Weights of a small mixture-of-experts language model, trained from scratch on English Wikipedia.
Size: width 128, 13.8M parameters.
Training: a variant of SOAP for the experts, 244M tokens, 3721 steps.
Below are experts of layer 9 (counted from 0) of a mixture-of-experts language model. Rows are named router (the router's row for the expert), up (a neuron's input weights, with its number) and show model dimensions 0-127. Each number is 128 + 32 x the weight over its row's rms, rounded and kept within 0 to 255. Numbers have three digits each.
After each expert's rows: "comes after" lists some tokens at least twice as common just before its tokens as in all text. This comes from a sample of Wikipedia text that the model never trained on. Tokens count by the router's weight.

# expert 9
router:093108138084106114066199141219124111074110130175128125132134135117138134114144077137081129076086130058142114105132166145140116121122093181087200122152124045160140131108125163123069098125102121094057098110137092090125104180158102154116136104142094135084139156064129069123113144144086113073074096134117124067184090151112108104113129122115122112102131131173151087117161120113161095122163
up16:089091200067182173140081130144166093152139079094118143131087093147131159132104235178164184151145103106101150124120121160096197072133111111145138149134073118173130187160134142095105152118141104128132151118124060126109222146159139080156124111158159176134096096102122090123142127147175112162166164161147119115133167094141106108073096156131153164130118136128104180137168137142110111103109
up17:166105129084130075062194164175106097117123107151133087165131103087144108123095129103123138110107160155141087123132123123141094123201101116102125128111186115089102100142064166126220128078139139134083108106139164140107094143189127100126098101170091104132180148131129140104113104153133138107104146097133172101168169153052101085162158079159165068097127053122141145122092097070173112156110
up18:131164105145094117123134174106115145151120115135134146041122132192151141114184102191108124141103139087151084076116156135173210116143143216110216165166141141163138130104122165179124141118146147160144047169156123134130137125151124090100103114114126098146078134117125073099079121075106127094115157124091123108082130126117062121150147116197118112100141132137096106158152170144175179167088
up19:079126113095169124107140127166141125148172125143137141104108093117163134173088150185075119090151124075145094122114136094105150099110083085162198139082108087183130143166115137107151081146181145168097128123141083097164195136111135069107106112158135156153112074102194129157130162121179133114162125068101183119114111131096157107137167111114142187070126106114170119139178116080081102218130
up20:158078119133149121139167142137152146073148142176120087135148113110183137144174125085188125080170148087098163096157138112098165056128173152128157162142100099130058096144112113152079138121186144143117154090137118142177156119167135186191173091167085062167080143115123112084074154178136061136147100120113121141133122160168135087157153098172115128152069141134114152151143062093137107103154
up21:147088087118112106134087183133167139088153129136118143119138104172087151143077073129134124132167135116122156178158091133116118123082123080100145184195170177156138139166092145161060088150125109184090097185140132164106100142069161128118177140108126120150114170123116137159084099162155099126167169132161117152132157169139133124111216099176062148200064175085126099128152136115173107108130
up22:080085104100117089157128130107131116122145095140150098136140132164157082181130116111154078112111147118145172078075135154104142143132069170112087242151118068115140116151114181114137084110164037108135152144166096149106154106137190158181113132152078130115056146120083149148147051111103091140138092135087153137137129182146127163084088127110082130140161143163109186134152137122170109135136
up23:102090126144138122114064149137131129112096118140035169119136089149135177130145120125124133117051077165173121050059114151139106155101161126137118076104077099149127098104180099064095137145078107154098134147112153160146107119136077124092134149134160125162120184137130087211166144102090125081178125104098096096152114148126177100045164076102120109161100138165119094158154137161138129120111
up24:125101118124183095157130127208082099151065145125120117103168110122140189188136113127145125101123123138096119151102141136090106085178119195119167071057128140091115153107152142114142049105109134141065097183175143113085087162131101159213171132134087136126159151088126144140113095143166157120136121154110086112190111113139099118083179116108113082135115074079143121094163153146182112096148
up25:065115112142148125077133105155140132146100080142181136156161103148126082147103114157099096073160085081142107079119171165168149148139140155076166092143133066141157156089123234175126161196112125153158090094128111190105089123208152103087097170175149111139083119112111130148104115096116158109090104086123128119147109162180126100120185105109132129151085088105141151138140164067125142144106
up26:142188161172168099122173079181168106114112143132127163133155167105151164125143111185128168095116199121142132162165152141144085109120137055157088100103117104120088107049175090143141132143114205113115127125122100145134146140111134175183159126158152146165136096134120151094111122099150121174128083062177101106115139084114146136154123091174100129073177132147148114186100091161200061108114
up27:080131118173102140084130113092098134101116145151121163131146137188169114083167078164102030142138150114142142054129155127153100214144185142153159133122158077143154118159046114151091160146134114165156095086158102100100110176124176086074105125111155135128099132097126122128131144145094089077198139102142196108099129108136110146069101099070170116125119145117167176115122106106158131143108
up28:092162196177104122121204136145155097135098148085119154112119149166174122145070143108113134105143120095120149118120183161078141172168121110151121088089143060150103171202179184154135146111091116126159143118151112075181118132129078112104149069142083147176184094103097132116152168107114139134121126088106119123089141140129086103111093152095035150127098136089131121051153136079114135165154
up29:127133148151164107068139161127090141091114171166128164128133132115139181061114108175155072174180196139076149139086116101060181147111112146147139123122129122137123146074111138128114093080159119090062177131098102158153149114140159115164154115139168114120086151100166098114101151104113117170119202162104142125101112157149168121090079116130064095160104143141162123174134158061100121224121
up30:079144149162142060069171174123098109163100120137121106091098105045144129134088121080103103170116161105098114174137077079132109121104191128150130129110066119088146118154140117113170108144153143155047116127157126150076076099113137086174149104179162144092141134169139126131120108194122142111076100093125122127156143147161162154073167127103129126101144185168157137129168192108193113149177
up31:139132082119169194169146141080239092128112080109192185107165043089150101149142119142124156087120139097113076132158145243140143129118150182109069105122124132121104132107135134113087119132118167179088170184058154125142105133200187116111152121142149145125155130138150149103148108110144160122137161148129083104133104133085104143152102115115139111108105136162132175103110092121149140134126
comes after: " of", " in", " to", "ed", " and", " for"

# expert 11
router:076126075095161115082132140183146126103155125141149110138100142124206184158130129141124176108072180102124140153139178116080145145159146114123119110134127150155118136144156131133036136081035134103176069110147143076087093134143099121102139119144174116093092085146170160218095145130170119136107120162111120094171082125121131150073143112132126111116147132165103194106145144116189108116060
up11:151130133101122145092154106130096119135117186144159178149129084104113137089149126152116148098103134123180081123180120156095068224102088168104099175122140125151100131124104153133095148039083099134122069166109164138146049104109133125111064075096070132104126144126099147127139115158131084114179095108189158131153170132175165114110105137119137081113066151058098141106082145151144162114100
up12:119123124123132112128151109164147110120171119149160115099079113160130145119095157143108052121053120079136146155092125100179094124126175131154174103131104090094114055079098069167160132130139150135118220202183066142116159154113135136072089176126167096185075144121092131170187141096103158168123079117155125154193125134121158189169121118144098118090116134165156136130161126114109140123129
up13:143093098143179088163129114123077096172133089156161139138131167173163119105135057133108132153072089123081176141127128020115111110181047131114130140129158164088114133146110100162174155194150142061109152090168089125163074185129128169139098173158117142124117132191148141132098081121185143141128126104074114151058128155126137101123113135113136112183127093159134107152109147103157109125102
up14:082150184107120168094120129121130148133096122137122187052093164155138107056000143158116128124142117111134139153157100166108138102116164130146126192126139123195140127125069191126127139094110129120131156101120153072123052159115202067124142124102133124196095125138105083116121157131088144128133123164175135153180163142130133094145084129085153106145097151126133173103093138094124161174138
up15:116095089176181201090138127155058081107173180110111140153137183110098123137094140097122173207104129075103146087111151130053110178154111175139168120099113171115161137096145116045087135145105115147161106113147172094129124122173084118113165157195152109068136112154166157124147095123124151125142116142109106122151094113167112146098100054152086106097141147154095143071146113121141119168127
up16:090126166132149051149147106083162199110085145110141151112161147108107192180173135156097106088161131131104165135105192139115132128147160143176121166095094147129167136096121120146091143105074153099146119185099109123142132079123171189127104126114125081119110193160144097102087105089159138062064089147157140107121141209083149086115135125086134131067140144173152079181091144121121126154142
up17:115127092156130122074147183090140177147106130132099155104137144101138111171140109088143132126143111145140179195146123022154087139191164113082145123080177110093102144125149123137147091076093109101141091147096173084140084052084145128149113151180119198099113137097124151125147117078144079155142087083137143124133107130139144140145125092149108100101138194104101141217155084093091102102101
up18:083165110225147125139116142115154099099136096109111194100131095142125171095068150088070169165150095127155150114145150153173156099106204114053160137155119174084109106094123143118122124125108093112152175116129117179100152125110175142134084135152097093147182147088130139184138059168129151095137123107089123144090133128103133117170139107143146128067187195141176108089152124117105187158157
up19:104139188130154049162082138090173176076133132096132153163121112107092110110160123130141193095137129169113151061104104130138090102052108177160148078113097162142161133120122189148168082151103148177157082167143154132200152100064152129124096132137119094176121160120149119126141121147179089121150123124099157103122201082099097146130139128108101127196068096172169131135133152149132137147167
up20:076170099113107120108159096152134170085100110088090117141137188127141122147111089070169109073088134107171168099112186065122130170147113101157151088110165095151175108101169147193125125165142144098070175110112124115143106208172132158095109089143104081201130164154119124153164096078100106108189149136145133120145132141101067136097165086096137094136096175102147150129097178124141169108149
up21:174125144185070124157126111148108152105151101131151127156065120128128168106198127203077117072157092090125164110136185096093123101129112142147082075065168186147068134063131093102083169148151094148110161117195141083102102141168151109091140169093127057127157166141124163088123179149179154119126125155090103117140094102122161115134148077148142105102131125125105085155126129094127115089097
up22:116123200169140066146117081087154141159134138138106126125124174176136142125128206039154130111105086057124146114177109205124161106103174088153073084187105142139078139127068080108167118124179194116098073156128136105107127174112082135137127090178140137095117106101078167174133117114111148132095130126113169133120123139163133102123128100096099086138099098112162148137147178154134112097096
up23:080143102133070162159124118148122148154133182108157143105124086180079179125155128134101174128104184094172157113149203130115163082102155107185193111153072117128107066162107107089121164125079156145102119126091121141122150144160200109168149089132093216156107126138116130118089158109144119164144102174113143170135096124151121102150050094119154064086141159111077117149159075134150130123138
up24:157108225126087120171178141118149152144211129140127130100102138186193119126143171122112106158146090183113174112138107083122158197099156113073112127116134151087112124112124126176177120130060184069135151131198108073168110199112130190124134132135079167156107087135129130133108144105146112094125125137149127129138100130181184143111094160114161084105107109092155144119113149113110105088076
up25:130137152126107111150077143109140195126127111108156113190145063101161131171133109113111116116127114153122195120150208142140144175184127156108093104129090125030141138094099126163072131095173201095154151151168083171095078160066134120136143154072106105129127162131119106136109151128178120113114102133108096080197082109130071076115135079126120109141087115136145134149137147093177074151149
up26:120109102097155150162085166126193109120124149126089155131111147161059141112193106144162159121116132155134181111176076134094196150138131097093125147095116076062053172150097108131090151162149082125158154128131158126092154080161156141120121092097156119147123086182102170082057095070104108103116122147107128069129138161104141123114168157124117076123140103189133196168077112163107130143115
comes after: " the", ".", "-", " and", ",", " \""

# expert 3
router:147138119129162085136167135141126073094122168119167108116132148115141209080092096100154188133154151157136133138164085157186102068171101109111143130108111065145160136108111128114136119153109113104133091162107150136137122174113112127146129104116141035032054135132162180109126150153105095151132154127094157100086106166135175132138081150145186068123067171099109140117137113055150111177099
up9:100139100136129108241161092125105080156114125128176117122064137129086156125135118144083167066083039151069121136115148141111107166152107078136134194126108126091122125144115108085114121115116147098125137139149124143119182154143097100154109095193155048115102157077137125140174185126109084135108141178071168156118099138138165108105110137154089188130109119189137156136097074141163111148141
up10:149123098154071157123113192160095130144111152102114110117135188076097132154085123181108145094137144181104171154094141130174140116137092119146115164142131097117101099179175102074224194080112169151110122107080144118067194109134131137139120145160163150165145150093191178114074099154123214125107074122107157154135109129154180163121098125113130143106090157114190126103138131115128100158132
up11:165144131127128116124126120118083097105130100181129131175171188099101167164175132130127138124133113168126152100122124104167101132109164111167201070126116138100054121120118145110118138119159179146114078104127137078123159081092162089122110126118088098160064093131125116116144131121113120102178119096143112059201064152171149165099086176149163082185078158127121115105093119045076115184092
up12:119078140102120160135130115146140098147103098093135143154172108111092066071151133087118058119121104142130100091155112124129115134111068108109184121183156094137107095081209129101127153192166085087117137141146128140168134125152155124084127176100106153130101118084148111158042157106152117106133166056119162100130123147073108146154149148165029116101140094165165094126094189162084137133096
up13:095149121125072159104133155152134129106162104149100142048099120153093182105138125118092109173191177075086105114177124138152145133096103118079156140133120123133171164137171183126136125151073159160097161156142143097125219178102104115144155110139158112075155107102147150147181132140152187144074197119115126143153160056150115115145127171084116080140061105151120156132076162113163176134157
up14:066104083120142163148101112152145138115167070135112123090065116147170125160148113069120122115192060128162084061069135116165107101146060165105153154117117124122164151111153146149139135133105162138151131149124070114147128088159137108138110167112153117000159099154120143108111138111179180114148090094096158150071148170133034109137102138104153157140112127091105157123159131149150100119118
up15:161104090115067188147164152144165183189110117165138071118106115101173138130159164131133148073097120099165154143099100130142077105114111170175123121053143155135109126168105070148108125179122159129118116157175144152155150069146111178145131145166147116173174149155133158170112121068111048147102140128131097101098124194136119161161153137144176150167107162118172114179095114124038128118114
up16:099106131187160109111137084170122152089107135120178103115167115197148119122126137059166099172076172140140118105128143176168163107115098134120046085105135166145112117142198093142083117118150151110144139151143134113129112099165165150093170105096153132058137101136177098108115139149123110119122136142157128103129128160158116136138119157153061183194112170090077154035085141191140123144064
up17:121121086110100122150142149103061142143166113159090077151085102146138112132146148128110186090084152175156181130125119105112080127155195101135147158107119176149140153149132096112154140145165140145118135192170135131166143134116173158138117124040108139205101133139236066141192086136099097129116128123082151116112119160189110161161155127097157106176169121169165158136095088074106146119144
up18:131107182128146047091142110116168134170111093144123138098090137101148209103110140140120101081141142121100145150118164120102140119118160129133112083126113153111154139057109092128175086171115092121166116106121134124158163125153080140217152144158126142105106141199093065120066142060110132118207077129193095105098134109105178073110122159113116125067070144143126128142114156148102079161156
up19:178130125038131122152119124123152112160114185150136181137081109186093185115146053081135121189137146075075115117154120159135137106101137097163131177113161151135127119119161105166142158109177158165071051161136121145141096163144141124103129136137127177093175119093106124179135114127113130160192116093158083166139134091126162101082135130167168111121173076200181146087128154100132119156162
up20:164121190215114149146070149144096136140071094138126117108154151140108154163100178102108122155111144132122179126104153139164103112207091123148161069102069081113062112067137156108141138152154105132139171128163199146073092140110170085137125105145117128100138117140133135066144184148129144119121099137150090167140155092066118105184171166091135097108163149118059164126150121149102078103097
up21:091128149105156142141161092161049112142079117176128182198174152097174107136164125082125177098148192137171147164101175177139115086171130098095167136124124101107125165164140131141071113145137166108155119129070146164099060102097133113163150137134138097103087156140152120097149114108143132080104165119125138120144098188078069097095087126138045165124171098116193155102165129160123135107115
up22:070128137124165113156085109087103110144188156139125089111108180143129140109164172085121096132115139103070106172135089091117067117100140066125111108111137181097107133097176126062141093151116208099111139149165092165155160213145051105116077141140128151110130128134152159145170154166100080113101081090194125146091112147145121171121160090118109149190135137082099072114118149134139107095104
up23:120152151081102096130124108149132152127090099096075127103159137098123170130127160121101156082161113127115096076219123172097130180089100054151156073126107119113157078112059155088112119111104141133152160158179127142111152139091202143094135113176151104097156146096073095122145092041142072154184158081111130126155123118100096123089106135130109073077091118114101093152185094110140116135130
up24:114102145127149102151124182137171131129089104179193101144077159157121144189120146100062074165124079098112167119096110089202109114101127123118082158099189145134082130138130121123091114162093077112121116129166174116121108105190136104165107170091139134120122081129152189077130104146112095129088099158123109067119125139088122121109118095124151142128122043108214137191117083137177088147112
comes after: " |", "|", " ", "\n", " 3", " 2"

# expert 0
router:136105222087162132124142089110129126094182107150096150112105041165203166160161119121067077086091091192216152108075111121090113153134109122108152096116119085097132160129140136151209073142104107136108104131157158135177130163117091121094130164124095129107111159120159105174121120142127116166189120152101088108142084113120110106071123161103106111157154160088113120144127115100136073141103
up11:095117138079116150104146108186210116120104093129132200136100157097140197222139115098127172123116141125081184086080126097103100157086139124096121174116133145114104122101123119175112119089099114099110083102088109100171107151188051113128127135135082151066079145128143090142150116142133105122140183130105135149101092135158094133160128092148125061171151131111149198143098119116112109089060
up12:142133150081144107125146111134093123120124108113185110120051151160168104139081119128056111097090127138130162192117108139104038140142080154120124145046191125088141110115143158171105110168086104134112151144156160124182144105108159155125100109050134115123183144170160190110199124116105097128154091108075096097145140138133133165089121111079110174162118156125126093129144159103133071150064
up13:180113140084116128136103114142101106195120113104108108165152082196107139186081133139142155149117128169192081167126098184115075117151126157066086084176177087120103113169098079099133131126136110167190125159075125155088167136111154089143145122098117110140077066030123120120121135146072137127103135136139099156080071121136132096091138079122142140121175091136126116141130135145060136153164
up14:121041123047121142157157093115145094047140135124138070119118101170167180094174180141167116139127107117179156112131142083180113194122120087140110139106089132131170153189092111129160145132070181148119073100180161119145172090119084133179107170110101093139128146144158141107129155140049146101098145158105139110108147136129145094114117137149098097098124049137138106174126132120102109110186
up15:120141134073104085176093069085106118078143132078139096119078077162139116090157125135136144116171126114190124148167097178086118133091102155056124096094088116148113111127123134192110160064121122114160121187161120126129048133139124108145175156118135149086135167154101131115119084139060125171156118088153170126087116160125164181119093071129134091079089128120103165135082147162070126122071
up16:155096119140169093101160173145135178166129141081130132139165146119080126136116098173109137080199077139113040159132156149127127130091109124155128151155118110109082173139130145095127082102132142113116168057095139076165073149133128138106126101100060135119082072179161158145100103117106166137173118096182133117167147108161097130189141127066120164125159101088100112138066204146111078085124
up17:099118097090103111132072146122134087084159228113135141106101139154163154142141130127099180152093095172094172192116092142152149119116149051161162157127121103149159125083104158106155075198169104115090184101119157120151148153179129131142086026137113125102107105140083105161106111095143130128121157069135120131160153143063104159118096128170102171107090146136076092099103111149127172132109
up18:048092052148155116130110107140119166129160138129140166131110163141208209100133127142111183177084116142116166118059164123127144145081103086128158097122107114102101114177160093188102112114096062098140103145142113142131186166179097170110161130156145135085094106121149129139124148120157137140158126099124106135138071111122141172161076086159157068162177151098090159152173062133119097111144
up19:139159091117141129131127162178115123120100216141124125142113169099151077146114121085116120109135129137138116104105128098154152067133080188138161159100077112124129026110121160128086170125165183053139165116144128162143148159109206131095137130173094124146129147110156102149148128178131104137154182131135129103177219131158193107174135084158114077105043101127147120130137118115089150134099
up20:128122072167117125189098141099080129088093184076095154148155092190193169109159145154062120100163101124100088121065126107127170134165096082137140166137076109160141148111156099155128067143114160156128164146152113064132125177111185119098137117160130159135127221092128117139129163118090147066108067136103122141151131142197094152128080183134145100140133112153150123112151106100134081127100
up21:102141095134099138140157101103115133134112114136153121192046081102096093172098075115091089069102123195082138138099145214117049117115114181143130134127139119101187105131127104156126135169102145184176129139103108114111141213124120094153168147152144092133094123149198130143118177116163137121105163096171155146093162074150142143113168182157054173111128173133116112106123126109110139104105
up22:121121156130187099102142143133160141168117136137134152136045139078165157156147091163116085063178178144130090080159163098057161175162157182134136082118123102093162133129113167119137130114105119104200098169125201118071161111186073101116119126151101115116105100125165075124137160102103099104101129157104093101123143094150126112050106107138118182130145148161140150177081086165119092164111
up23:147161182163162043143107103169149167129135089147088116087109123162119221127135144095129161143108098136183123097176091086091138181139119085081109110181157172110126152135135155067205146144138165157136161101139107061144118151116177129076130130180050084132132152128129108121131110169166128192118153126130091132087171103119124112186131152086154093166078103129121134114131100132112107141098
up24:107122171126220138123131097146097114200092091125164116111149093081147150082168101120143134166074101129121105139159147158114080122163172108083174154100171180114152058152106145171103136143103133114123057099135143127114189074138134159141187132129111131141043103123148108097152106155072183131174112153137082110108114106173068100125137146126095121137112153118116148102156102111063091117068
up25:164086103129115135148085179133114162145116117111161132113168168112163125138147097134068174162134082098114169143127117086133210081131094152115110143096091110103119090133156109089137162199131234119122095105120125118136150142156159147129114142154090138149135075171125059134126146142144149063099157084124086132050098098128094143148139186143143127086106151095082084112202076147131088160101
up26:100106104106203121113152117183133103152130098145135116105124168080107141152113211157137174131189120154193170148215134116141112108177100161113096165136125110067167134137119119141107108125133107152163158103098193107119178130119173074120149106150159153109118093074135106144193171159152142165171174141113127153096139126083141106115097122139153183126110137188084171111150158142105101170208
comes after: " K", " M", " B", " A", " the", "-"

# expert 6
router:106138170084135120097186117096106068143123149127094200140137109106180137110102139114148164124067140131129141076191140119099093114128095080132145131148152157108158174073104170100088138146120112117115113146106161100092190107160126160103150151130124110059082132141163123169118137045087115120166106070118078137137135169092044109094141096049147080117129147190087122155078109150109147120116
up7:160089105128107129111133146084112124152088130164136128134124146130096085149075090192077147072191092150162146100160135113136094143109098104156149121102127137120159133121129118155137126092138151134176082191075111149132070102149138139128140170165090140141077129064114060120107171089057169074147136102130155143131160096056121006139125085158169148144124091169114112174155132135152131120159
up8:138059128097110158126118152129114088139116029150107115117120157099106161157115151117122139087084071157168136146123118084140113091175124141078162147138131109087160145101102136089154091162129078137146156102070157131062178162140154128112151135120150145168110133190137164161113117145106159060119119165107153046158114110074112146113090061088113110166103164104154070092076169144107099152189
up9:139111108086118194137162147136075175125092134112147114117157085102124147162086167117105145101180142040106123134114114141130212156100097153174144124132130154058134076129161202084134142173126140098138148108095121178109094188141089109096119140152147127184065070135193079133151102072148099106112137197144095154130114163144138151181125140109124107092158127122096174156133121109166120170118
up10:107144120180146143147151140126127177144169163095147165063154108086099125089165136143123130119125097092113150064123083118115180134136110152116147154148137159139140143126126165132098143072103103169095057108087142152124146120175138108153093163081147104153154130084134095117127131077026109138109080141054128145152136221165084120063129190113108129062095106117111088109180099143149115156085
up11:143151100159134146115160115097141144164139177147129150175141114083141140171107101155123087097100114156121106122074046113140123099126167117100079130170108180110145119156074094118164136084155120147123176087135137124120130138112100082142139121116175120159122128108124133092122145075110064088134101175142152055133175145158168155072137124157034103139064090189155172183185132093104121091063
up12:114120144146142167135125185193075147104129137166080160184135116135174142109134133092148079142148105126118125138116168132131152160122132120109139152126095077093168133109101100175142124076155098103190122123163137152070137136157159148086139167109138123162181190110114153104105113151055103174106198152154124202145115193145146166104076119168079196111153126080129069077129138088142131079169
up13:147149168117108163174145135112071111116164084125104136092170129103139121120139136186148091124094208093099131167131143115158113127154160093128077117059150127177121118160041123148179100164067156121171147135111142119144117134105088171172146107144153103131081110166156078164095164063138183125103136091129140120151137162119074188172131180102144041140060158154124152113134123127161160138143
up14:163174156147076132130132119115112090155062124102126122142120207125114168132116141068146111154096165111180114127095097126153119127121092081115124080093135146121090120138171108110172121070085089106193155149065122121118122183120084112145122098143137100139107189182215088129122113095113057082106192115136130099119113079132096156118103168106075154112144102167157116072063131130147139139180
up15:138135099150143087164140198144136138143082123159153131144133117132136167129090157135175080139148128117142156158100099103108151101161083167154137077134136092046160085123040133112132137110168166087143127079159089138127050138136172239178108113134148124114155093106135145085165123126165125148112156104113204125144145140126187152114142149142091136103091170125180130097158168124184190123150
up16:132174141134126117109105108088121067109111116125117137107157115120145144125174144137114178141102179149160085082154114173150110083183096104142050132194117149152106124141136078091151176171137134156092184144146146158108157153141098165145164159121116128071084089097207135183104106077133213122131110058082086094138143120094092095089136138078165091128141085153108139143064134116107129122171
up17:189106127149097086194135197109093129109131198122129083132094099158092183130176130126056137144149106100174088152183120116143089155132080127141140112172125111127181122094045102087174144175111127167112189087098097136122132174140141041198103139081102133115116087148136135118109123102097084127099116173147111116103143112127142105088139072113128096150145169149115130121107129108169181162110
up18:089104193150074120150194130102069078043120148113195163157121134129162111135146085145177106127147136135094096145156091094142095143111096169194120177096107132126070097102138106162118150188123134103109102148082108128128163087074146113092163141145045134140094117155159119093126175083126096147176154142069086091128087104132109147110147174138120100117131055154109155096117146097108142137098
up19:153180174122118147186126094088141112087135169122116144164068125152125062142113122151142206118149117126086128109162103153153122134151231164121156110124058136138102169105118107169069099119145148153127149106114189118083195120117142103153111077113115128169085166148137124148075125091148143113058129136113124103127128119117139141131173084075171093172144077152145083140138078136169204095140
up20:095172152177183164149134114159130165172165136080073130162104090146136136137101095099153082111142094190130137203121185166114119178070114098058158150099149176101181099091166138142124166134131058140146146107123148135144090151198126105153072120092102075117109134127124193150127087088095111133159155104160110122130110193119168112144128119100091159150117167131166138087127078108095101096151
up21:130161099176162121089144118143099134090128147136132177118130134057169108143141045174084131104136133152108161183094125137116107101146113125154106158106160124121184116103151101185098104193108100087155140200171108122136112113117062087104153162113133133091150139136161099119160093065159072105163144058150101102118120112109127036086098115109167126143093165173135113093136116066079100086127
up22:122095160200121099106112145150092116059183106094129140143189143096178136141147132137136117103119111112150074150200099132097049131109097146085162101146126199135158069122132156101102144134095236095094134163148060148095143109125094087114135164164152161116175192146116163119113126172124100115106134129132182100142105147165128149121147136100161106103089170192135140102137109148120159132180
comes after: "\n", " |", "==", ".", ")", "==="

# expert 5
router:083142172090074146096174136125085176154153138180146138206050076119129119114140063166116137145172112114126155145129097145120052101076097158123128151147139151090088115126157137096155177148150089137135088091144146114161090139143169127066141144125088145130043108056139127153063098119142157127134076169120132174112101178157102102159148151102138124079089133165117145140108145143119077159150
up26:104189229111094096130161118122197097152120086216166120074162106138144092092126177198106125125105128126192131111131109153137088129087105130091102191105154121125154155152130175156095111084137153109150138145111129132105084159133113110137093195101110163156134153113163174129118075063095113137178139153124156147121179151106067105139102160085137141148091149149156139161097099114118156178100
up27:135113128119146165128084089215110122160115194078170096109131180099118093145134135142129159154069135115220168105123129118140135142037073133137112108132076138117110141081077135124151121102081130126131128129178134158195101165147154140085113125156129183133101179112135157121126180152149136142119162187082143159113143079148144097115068147035131176128072107136118158118118115100087138135129
up28:133112196105121132073117164119124185105133145126158177139156106125025141136144156096140154171136111151132167155120159103111122085122168106047156177075108122145087141131160156081102132148157198089126138119107106152144105138140176065076149155090147157074103165068152080161074139112111094114104119145119095148111146091133102128064140115172119136132174089115122140122105049097130101125183
up29:138134130114193086205154104116118131081149144131072134126059138050168138176132135135115124072149142119117163149160182085093091193116198116161091129153100083140146162147193123123129090145117098163123111160131148149123112205162196083165127183159104166132112112094132087163123124177084133140091100131161091186125096153167131102130147161145133136169171105105096113134085111161156117118113
up30:157208065151088086110110125148139138147198095129157165117089182099149105157142121195129167153165181145166122158073166120163121188137114076106088142110072109128104155128117177111138091104124167104097073123127107102178149152143188169125107158181146124142160149151102151108127121119081168163096166117153112159137069075134156113147145149064134132111106165174124129129172129080147062118144
up31:123109134094141134102124116094113150130171144115141154214077090096177133172162098195121101115103136200113158070084141179133129161139138161122144122115106142189143149130148173165112177154140130162091095118117151129145098127125134079145180123157135157139148123096113140197060113092145108089154100085101134147135099170108149099117139108162154116092083081125114204162113048101161203140077
up32:151121114111124086142111157163156084140124137173116151173053103168154172143191139077112132173120100138170069118100059140107166150154137131122149091104093155109096096144135163087086173124150149069189090158183095141082142171088079087182151127136138097137093115098108192119084154151139148151140134179192116124157148102079155173106155128099112149133123074183151155124139118112124077172120
up33:127150145109087105065152091107127082116071106115126114157144140156160188126104135162107109164216134117163079150181069097116118090131149140185120133106145153152055138099166128096161208108130146160097089147108083118078133147125156118105142138100100122104142161131128126179124133140147110116097175113167079074166187152164125111132118085158071106154132202074124077150151132090063124132123
up34:145119153124112132094081128121121129140109191103141136138144104069104099138055124154157123106129081171122120121151116165197103160143185152146168074124067149058074094113071091151132110169124126148124114122066175155181111128109108129120120108138207130151117128126168122069077117111171166046159115114100127095133166137132117144107137133110093195084132130154100158155192173103129113196143
up35:148116108110155103132126170150147148158139080087142183142126096102143142153152128145162118091189116118139114078118140157133158133148043087130136153174134082147148121113152158110088090127090121117160135166152127071146099133146123182044146160105111133102134064158105165160143142144091117152115157135145125117119132108138084092110129141076140111120153154181071152163101049244064108164065
up36:118071169086126151173113146099100132111165160168136139211120132130099168177118153143086123134114103144103123154091069148129111091147154087106152148158127129127190131065129137088092073109087087129182143054058134103083141126174153135185118093151138165186180144187127125078074148143120134173117094120167172124130157166137138083111169164096154177147107133140146128144088153114119166097089
up37:082159158133117102091105107122083127114090099122121064112131148213171072069116161175144096103124111111089118173194107165112130138086128152062099179207116061099136118122138120104134154135127144149147179170142099111123174112131113142128138129130141182111131198122187131105136162125123184128116070150080131141135096184084103149164131114147156165135119157126067152169195094126132090157115
up38:136162100076150149124181148112124149128125150138120121151104070145045125079123108141172121038188148142111151098182143097136152089117117134145151133119140145171059132140073135145128117096072088129161183138117165077126109129195092078124094133130128147105115150169204144102090172158211132051133096114125148134131075059133123140154100139159084179144127125110150138142126118134108114177139
up39:162163149108127088164120162190150155119171161164155186129105171182109129183131106156142162165085179153120125108088125124158109095129134107105136174123091135148127187129127124196182118113121125175066132133131059152114102087150147148142146148114093118081121100138096154138077157107144080125135135151097224104149135140165145165234110112088136117095148143097154106165076156140081117180124
up40:112105068120104112147124100096109114131123144142065163136040132117144111112148173156124121085114112139141124138141145161161078151160166157132131154126028109163156118069123115150123120117168082138097155190115134122114109092126195160084145170111110114172080081120162196156121153108157063075109161203148144117123158134128095089151129100161151126079156160102094148072137064104134068119124
up41:157146136113148158192174136166124182141101106187085082187144135127105164156141151111140076108154137105118152109119142096176067206029120141097161107129132170082111141080148097160130081111125093156073105120100117140138091171188137129036168156115105134131140161144123119077159135115146072125150168143139138129129164171135084129091081078103114147170142128146135119122141159188103132137097
comes after: "3", "2", "0", "5", "1", "4"